Experts of a small language model.
Training: a variant of Muon for the experts, 397M tokens, 3026 steps.
Below are experts of layer 6 (counted from 0) of a mixture-of-experts language model. Rows are named router (the router's row for the expert), gate (a neuron's input weights, with its number), up (a neuron's input weights, with its number) and show model dimensions 0-223. Each number is 50 + 12 x the weight over its row's rms, rounded and kept within 0 to 99.
After each expert's rows: a language model's description of what the expert responds to. This comes from a sample of Wikipedia text that the model never trained on.

# expert 7
router:59 63 52 67 48 45 54 48 59 40 41 52 35 55 59 43 76 52 45 48 50 58 79 59 58 47 59 66 77 58 39 54 65 47 59 54 47 62 48 47 64 54 57 52 57 39 69 55 47 63 37 40 49 41 56 64 51 58 64 36 73 65 64 68 57 51 54 47 47 46 35 44 38 44 57 60 34 54 50 30 60 48 30 54 58 58 44 67 50 33 46 40 68 47 47 58 37 24 48 50 52 64 37 61 56 39 70 54 63 64 35 51 48 44 67 63 39 51 41 60 56 45 57 77 42 31 51 43 39 57 38 68 72 47 60 81 45 61 23 49 33 26 55 53 43 40 44 42 54 61 62 43 53 68 58 33 42 52 46 46 57 66 56 70 56 59 37 59 61 60 55 64 59 70 46 56 28 36 50 58 38 54 52 39 43 49 60 51 56 57 66 45 46 38 61 65 67 48 53 70 60 51 34 55 43 50 63 50 55 39 60 61 46 41 55 52 52 11 75 57 48 47 50 44
gate0:67 39 53 56 51 54 31 40 54 60 38 54 51 35 59 68 35 57 17 57 59 67 56 53 31 39 76 63 43 45 57 73 59 69 29 45 59 74 64 39 61 54 51 49 74 52 56 59 39 50 27 34 31 48 57 38 66 42 52 61 47 17 62 34 53 48 47 51 49 64 72 55 43 55 14 46 65 53 59 50 60 43 50 54 57 34 50 49 48 51 63 44 47 37 56 78 52 58 54 53 33 50 41 56 57 29 40 43 65 45 48 34 37 57 32 48 56 42 67 28 40 39 36 37 34 43 19 42 54 57 58 56 38 50 66 28 56 74 61 28 40 81 58 44 38 71 59 53 52 52 62 55 49 37 61 65 25 57 76 53 40 55 33 35 61 54 58 57 66 41 44 50 41 58 46 24 62 19 32 64 31 51 50 38 46 51 50 54 46 67 50 49 41 54 54 50 43 67 37 32 66 77 38 45 49 47 53 46 27 46 49 38 40 73 56 61 43 64 54 55 57 48 33 58
up0:58 37 64 46 32 26 64 51 51 64 41 42 38 35 56 51 45 86 40 62 61 47 63 39 22 44 62 61 38 66 50 32 43 67 46 47 42 64 61 51 33 53 55 51 52 44 59 60 47 54 32 52 29 49 69 59 46 56 45 87 39 48 43 38 50 67 56 60 51 42 64 55 48 70 28 64 63 64 44 56 43 50 55 74 58 39 37 48 24 50 52 56 47 61 76 66 42 38 38 47 22 50 57 58 64 18 36 48 70 43 38 64 48 47 46 60 34 33 50 38 52 26 60 25 66 46 51 47 51 47 61 62 58 47 66 40 51 56 49 44 51 63 71 37 51 59 60 45 38 55 70 64 72 32 46 61 38 65 43 43 38 32 58 60 76 49 51 51 72 35 52 59 58 54 62 55 50 49 27 59 67 46 62 74 46 43 57 28 33 45 31 45 36 51 69 55 59 43 46 36 48 55 64 49 59 72 56 52 47 58 42 62 62 49 76 50 65 27 47 47 66 35 54 66
Description: Prepositions after nouns

# expert 8
router:55 55 69 56 49 42 52 68 48 57 65 63 67 61 49 51 59 67 55 56 66 62 36 48 63 54 48 67 51 73 41 32 37 31 70 51 39 52 49 40 45 49 60 50 60 65 41 43 56 56 61 67 62 51 58 53 58 50 63 70 60 63 54 29 40 39 45 54 41 57 41 38 47 18 71 51 59 44 47 57 40 65 47 47 53 57 46 62 42 34 51 59 60 67 70 49 54 31 40 45 43 46 66 48 46 38 48 35 56 51 52 56 48 39 41 35 46 75 61 45 54 49 48 56 36 42 65 56 43 61 55 65 85 56 58 78 52 52 52 70 30 64 55 47 42 41 39 72 39 41 57 50 42 62 58 48 55 42 45 50 54 77 38 41 57 41 49 51 62 48 44 41 56 36 67 63 56 43 44 39 49 53 44 59 50 57 59 57 43 40 63 65 39 23 49 32 38 47 52 43 48 50 40 35 60 50 75 61 39 63 47 25 36 30 62 37 65 43 52 33 60 63 40 47
gate2:61 35 79 47 58 51 40 56 68 51 58 51 75 42 57 47 48 54 52 87 66 46 51 32 52 62 42 32 43 53 54 39 66 38 42 61 58 30 51 55 54 58 43 64 55 55 40 40 49 41 62 39 54 54 76 37 64 52 53 64 65 42 46 32 47 49 50 39 48 44 18 52 46 41 68 49 58 63 29 66 47 46 57 41 77 47 52 62 47 51 58 32 51 37 47 48 47 47 48 63 63 52 71 45 66 28 40 56 25 45 53 63 53 42 34 56 37 48 47 78 40 40 33 42 36 51 48 39 56 56 53 62 60 30 45 37 49 50 46 57 45 51 65 61 38 37 66 59 43 47 40 50 41 24 53 49 56 53 69 73 31 63 73 54 63 54 41 44 50 41 74 60 49 41 63 41 37 53 30 73 50 59 31 38 47 42 55 39 48 47 55 77 75 44 64 40 65 52 56 43 35 54 48 69 32 46 69 59 45 51 52 52 52 58 66 28 60 49 70 43 61 51 63 51
up2:47 38 80 41 29 65 47 41 38 58 59 70 45 40 49 35 46 54 46 74 45 66 55 53 60 29 53 52 62 62 58 44 49 29 36 42 61 39 52 61 76 58 56 60 51 40 42 52 36 32 45 56 46 78 67 51 52 52 71 57 41 47 61 33 59 45 37 57 51 48 21 47 48 44 59 53 49 51 35 54 29 33 47 56 43 58 46 46 52 53 58 37 48 29 49 48 60 62 77 32 65 49 52 50 55 42 48 62 54 58 35 61 49 53 29 44 80 32 58 48 48 46 82 50 72 57 41 44 45 51 57 45 48 44 56 28 54 47 51 38 38 58 53 52 23 24 53 66 47 60 35 55 55 29 58 43 48 68 62 83 43 72 62 40 48 53 45 50 40 50 37 43 51 75 49 21 54 38 61 62 74 56 72 51 35 47 51 66 43 50 48 64 52 56 56 39 42 57 43 50 68 53 26 43 55 52 37 52 56 73 44 38 66 47 46 30 55 46 48 34 58 52 55 54
Description: Line breaks and durations

# expert 13
router:29 33 40 34 47 61 50 27 43 71 58 58 79 65 64 54 33 56 54 47 67 40 51 52 51 46 45 33 53 68 57 59 75 42 46 69 54 56 37 49 46 50 49 64 39 36 49 69 56 43 56 45 51 53 49 70 69 51 43 53 65 47 65 64 62 55 52 51 46 51 57 44 40 40 63 38 50 43 68 30 67 48 45 64 44 49 53 60 49 58 67 46 52 37 41 66 59 37 43 49 44 38 60 42 57 53 72 46 74 57 44 51 49 64 64 50 48 54 55 62 39 32 31 43 44 57 49 44 67 40 63 50 52 50 46 51 38 35 20 44 42 49 41 52 33 30 39 53 53 53 55 53 38 51 57 56 34 35 43 54 54 53 60 55 44 65 54 56 38 42 44 59 57 52 54 49 70 69 53 44 28 62 28 26 37 41 68 53 65 52 36 67 59 43 43 70 77 72 50 43 56 59 73 47 53 42 90 53 51 38 48 45 43 38 46 57 56 19 42 50 51 38 55 64
gate0:84 47 38 57 49 59 43 58 33 72 71 57 30 53 57 32 67 34 58 60 64 51 54 68 56 78 57 42 62 37 33 73 39 47 38 52 41 49 50 41 42 42 33 54 37 43 65 58 53 78 58 37 45 54 47 56 69 51 43 48 66 52 63 52 56 45 32 36 61 71 57 56 32 54 65 20 34 57 45 61 52 44 42 21 54 26 54 52 54 65 58 69 50 39 39 39 47 46 38 46 50 59 58 56 38 48 68 42 54 57 40 53 43 50 39 46 30 34 67 42 52 44 65 58 51 66 51 49 35 68 43 51 50 48 52 50 43 46 50 64 26 51 42 61 55 57 51 30 52 28 56 42 62 38 44 63 41 48 59 62 53 53 44 48 53 52 56 43 47 37 64 73 62 45 57 70 58 56 45 44 40 36 55 36 61 51 25 56 35 58 35 51 50 38 63 63 54 71 86 50 46 38 41 49 51 30 69 37 55 67 45 62 48 58 47 61 33 56 62 57 63 26 61 48
up0:68 41 45 51 69 27 33 63 58 31 45 56 40 43 79 26 51 37 54 36 38 50 59 65 58 84 50 51 46 32 36 54 27 48 30 53 53 45 52 53 70 54 62 67 51 23 51 52 61 67 43 50 56 43 49 49 56 48 46 49 56 67 63 53 66 33 10 57 47 65 50 63 35 58 57 48 34 50 51 70 80 58 38 31 60 30 50 58 61 57 38 63 41 26 54 49 71 57 66 50 46 35 49 61 47 32 49 51 47 60 45 51 37 41 46 66 50 34 43 31 46 41 44 75 48 41 44 21 33 52 59 84 55 48 59 56 58 39 42 43 67 49 50 65 49 36 41 46 55 41 42 48 66 56 59 50 60 54 65 38 57 59 44 45 58 35 64 48 55 51 54 49 69 55 59 47 60 70 52 48 37 43 46 51 69 46 54 51 56 57 44 47 44 41 53 44 64 51 78 41 45 45 39 61 47 32 42 47 59 51 61 41 46 64 44 47 25 22 49 15 46 38 53 54
Description: Counts and name pieces

# expert 1
router:45 44 43 76 47 56 32 79 45 42 35 64 43 38 42 50 56 65 33 51 51 55 53 49 68 58 77 35 66 43 63 50 56 37 60 44 40 66 53 51 39 54 53 52 53 56 58 73 39 60 39 59 41 44 57 64 53 63 32 66 40 34 59 36 51 41 42 52 59 52 49 46 43 52 43 40 41 61 46 60 75 38 44 38 46 60 56 40 50 59 48 37 30 36 60 56 71 74 63 59 33 60 51 52 62 57 58 64 27 53 56 31 53 48 40 52 63 39 63 46 30 48 43 57 53 69 40 21 43 47 47 27 46 47 48 42 59 65 55 63 41 31 67 50 26 35 43 64 48 60 47 40 51 77 84 28 38 43 56 58 49 46 43 40 51 84 69 46 29 49 45 62 62 78 44 53 41 60 49 38 31 52 61 57 44 69 75 46 39 67 47 44 39 24 41 39 51 40 47 49 46 31 50 51 59 48 87 44 68 49 62 58 66 58 63 62 50 12 43 50 56 38 34 49
gate0:75 34 81 36 47 53 44 56 68 51 42 39 53 50 50 43 50 37 53 51 60 62 62 61 67 53 66 53 50 47 48 26 31 57 51 55 36 37 50 74 60 58 36 59 60 43 38 53 74 49 39 48 37 43 70 47 52 49 52 52 43 60 64 37 30 56 70 45 28 51 51 42 34 47 50 55 61 20 59 47 19 40 48 53 40 49 40 53 47 35 66 41 40 49 43 45 52 49 38 55 59 07 38 52 65 63 43 43 51 47 45 51 26 35 65 65 58 51 48 52 40 32 37 67 38 37 66 35 61 31 46 29 58 50 41 40 51 58 46 58 33 41 28 39 38 34 46 37 51 48 41 46 49 73 23 34 58 50 50 58 55 63 45 58 54 44 35 49 56 42 49 56 40 68 45 65 46 40 60 60 71 67 64 53 55 59 49 65 42 57 59 65 62 64 31 57 63 32 48 56 33 48 81 61 42 43 63 33 45 59 27 38 48 49 31 66 49 52 32 73 53 76 61 58
up0:99 51 56 34 72 47 40 52 65 53 55 53 44 71 68 50 41 61 58 48 50 71 52 47 55 48 59 69 42 47 47 40 42 55 68 42 44 35 39 54 57 61 56 52 68 50 64 40 61 39 57 50 58 40 51 62 74 54 61 39 46 28 57 58 44 35 66 40 43 55 46 32 44 61 63 43 66 40 55 63 48 51 78 46 38 60 40 35 56 38 56 64 55 55 55 47 53 43 70 42 57 07 26 46 40 46 43 50 50 57 49 70 17 49 48 63 45 61 59 44 57 36 53 65 56 40 53 67 69 51 45 38 56 38 61 58 68 40 46 50 37 48 38 42 63 30 50 55 42 45 37 62 43 68 39 41 52 38 48 40 71 59 51 51 50 20 45 45 64 62 60 46 54 48 51 59 57 50 53 41 45 54 41 37 52 56 55 63 40 42 82 51 45 51 52 65 40 76 46 46 54 45 70 63 43 49 47 46 60 48 33 34 60 61 58 72 30 50 36 63 54 74 49 56
Description: Digits and additive adverbs

# expert 2
router:47 57 42 45 47 41 51 48 49 62 63 46 50 55 63 47 68 43 76 54 66 52 59 43 67 59 58 63 59 66 57 58 65 55 43 42 47 66 38 45 70 49 43 47 48 63 45 54 52 58 57 43 47 70 57 67 52 57 44 50 47 46 61 56 60 42 50 61 36 62 43 50 63 22 76 61 45 43 61 25 61 62 39 56 47 57 71 68 66 45 56 30 76 68 53 33 42 36 54 50 60 53 44 57 54 42 47 36 68 72 44 63 42 37 52 56 27 52 53 48 59 62 70 56 47 51 63 45 50 61 55 56 48 59 74 78 50 47 42 43 28 38 62 68 24 35 32 46 56 38 50 62 37 52 57 60 31 57 54 56 53 76 44 52 57 73 43 66 48 34 67 61 50 43 46 46 48 49 51 38 48 50 67 26 56 41 77 48 52 60 54 66 35 31 59 54 60 51 66 57 66 50 46 29 60 31 72 58 43 45 71 50 63 47 58 39 49 53 57 52 56 57 72 54
gate0:64 39 22 30 49 55 44 50 51 27 25 56 36 63 52 49 58 21 59 39 59 42 29 66 54 39 59 54 45 52 71 54 35 45 44 53 70 53 50 50 60 83 31 56 49 78 52 30 35 59 41 47 58 59 41 39 69 38 77 34 46 62 51 50 69 48 48 47 39 56 52 49 53 50 44 33 64 30 50 55 64 52 47 49 58 47 70 25 41 56 28 29 48 41 42 60 31 53 59 43 38 55 66 55 57 53 68 62 42 56 22 61 50 42 44 65 46 70 53 51 60 60 54 53 39 56 52 51 53 65 30 42 39 56 60 31 32 79 44 35 47 44 27 57 53 60 52 57 49 58 55 50 49 64 47 49 47 52 39 54 65 36 46 68 31 63 43 54 46 48 43 56 56 55 46 39 44 72 54 44 66 44 63 62 55 42 62 62 53 41 41 68 61 61 47 32 55 27 36 59 58 57 70 51 53 27 41 62 62 51 52 72 58 52 52 68 65 57 48 64 56 42 50 74
up0:65 54 42 47 39 65 60 49 40 39 38 59 48 35 31 31 46 29 52 48 50 51 58 67 48 59 61 42 59 66 55 35 57 50 41 43 40 33 35 49 47 66 39 44 51 77 59 51 45 62 45 50 58 41 52 38 48 50 62 33 72 69 50 47 68 67 52 49 45 53 45 68 22 37 64 25 61 46 42 61 40 57 53 51 40 57 65 47 45 37 44 33 55 51 42 58 48 55 40 51 48 54 63 52 55 52 72 58 82 45 43 54 56 45 42 52 29 69 84 62 63 55 54 48 18 46 65 46 70 62 45 56 67 68 76 57 53 63 55 42 29 53 41 40 43 64 48 42 51 44 31 47 64 39 37 66 42 11 46 46 44 58 23 52 56 48 46 56 53 41 32 58 58 56 45 35 59 54 55 50 66 42 65 69 64 43 72 69 62 48 31 55 67 48 35 59 48 36 27 55 42 51 65 40 53 40 56 39 66 29 50 70 76 70 59 64 48 63 68 73 61 33 36 63
Description: Name-initial word pieces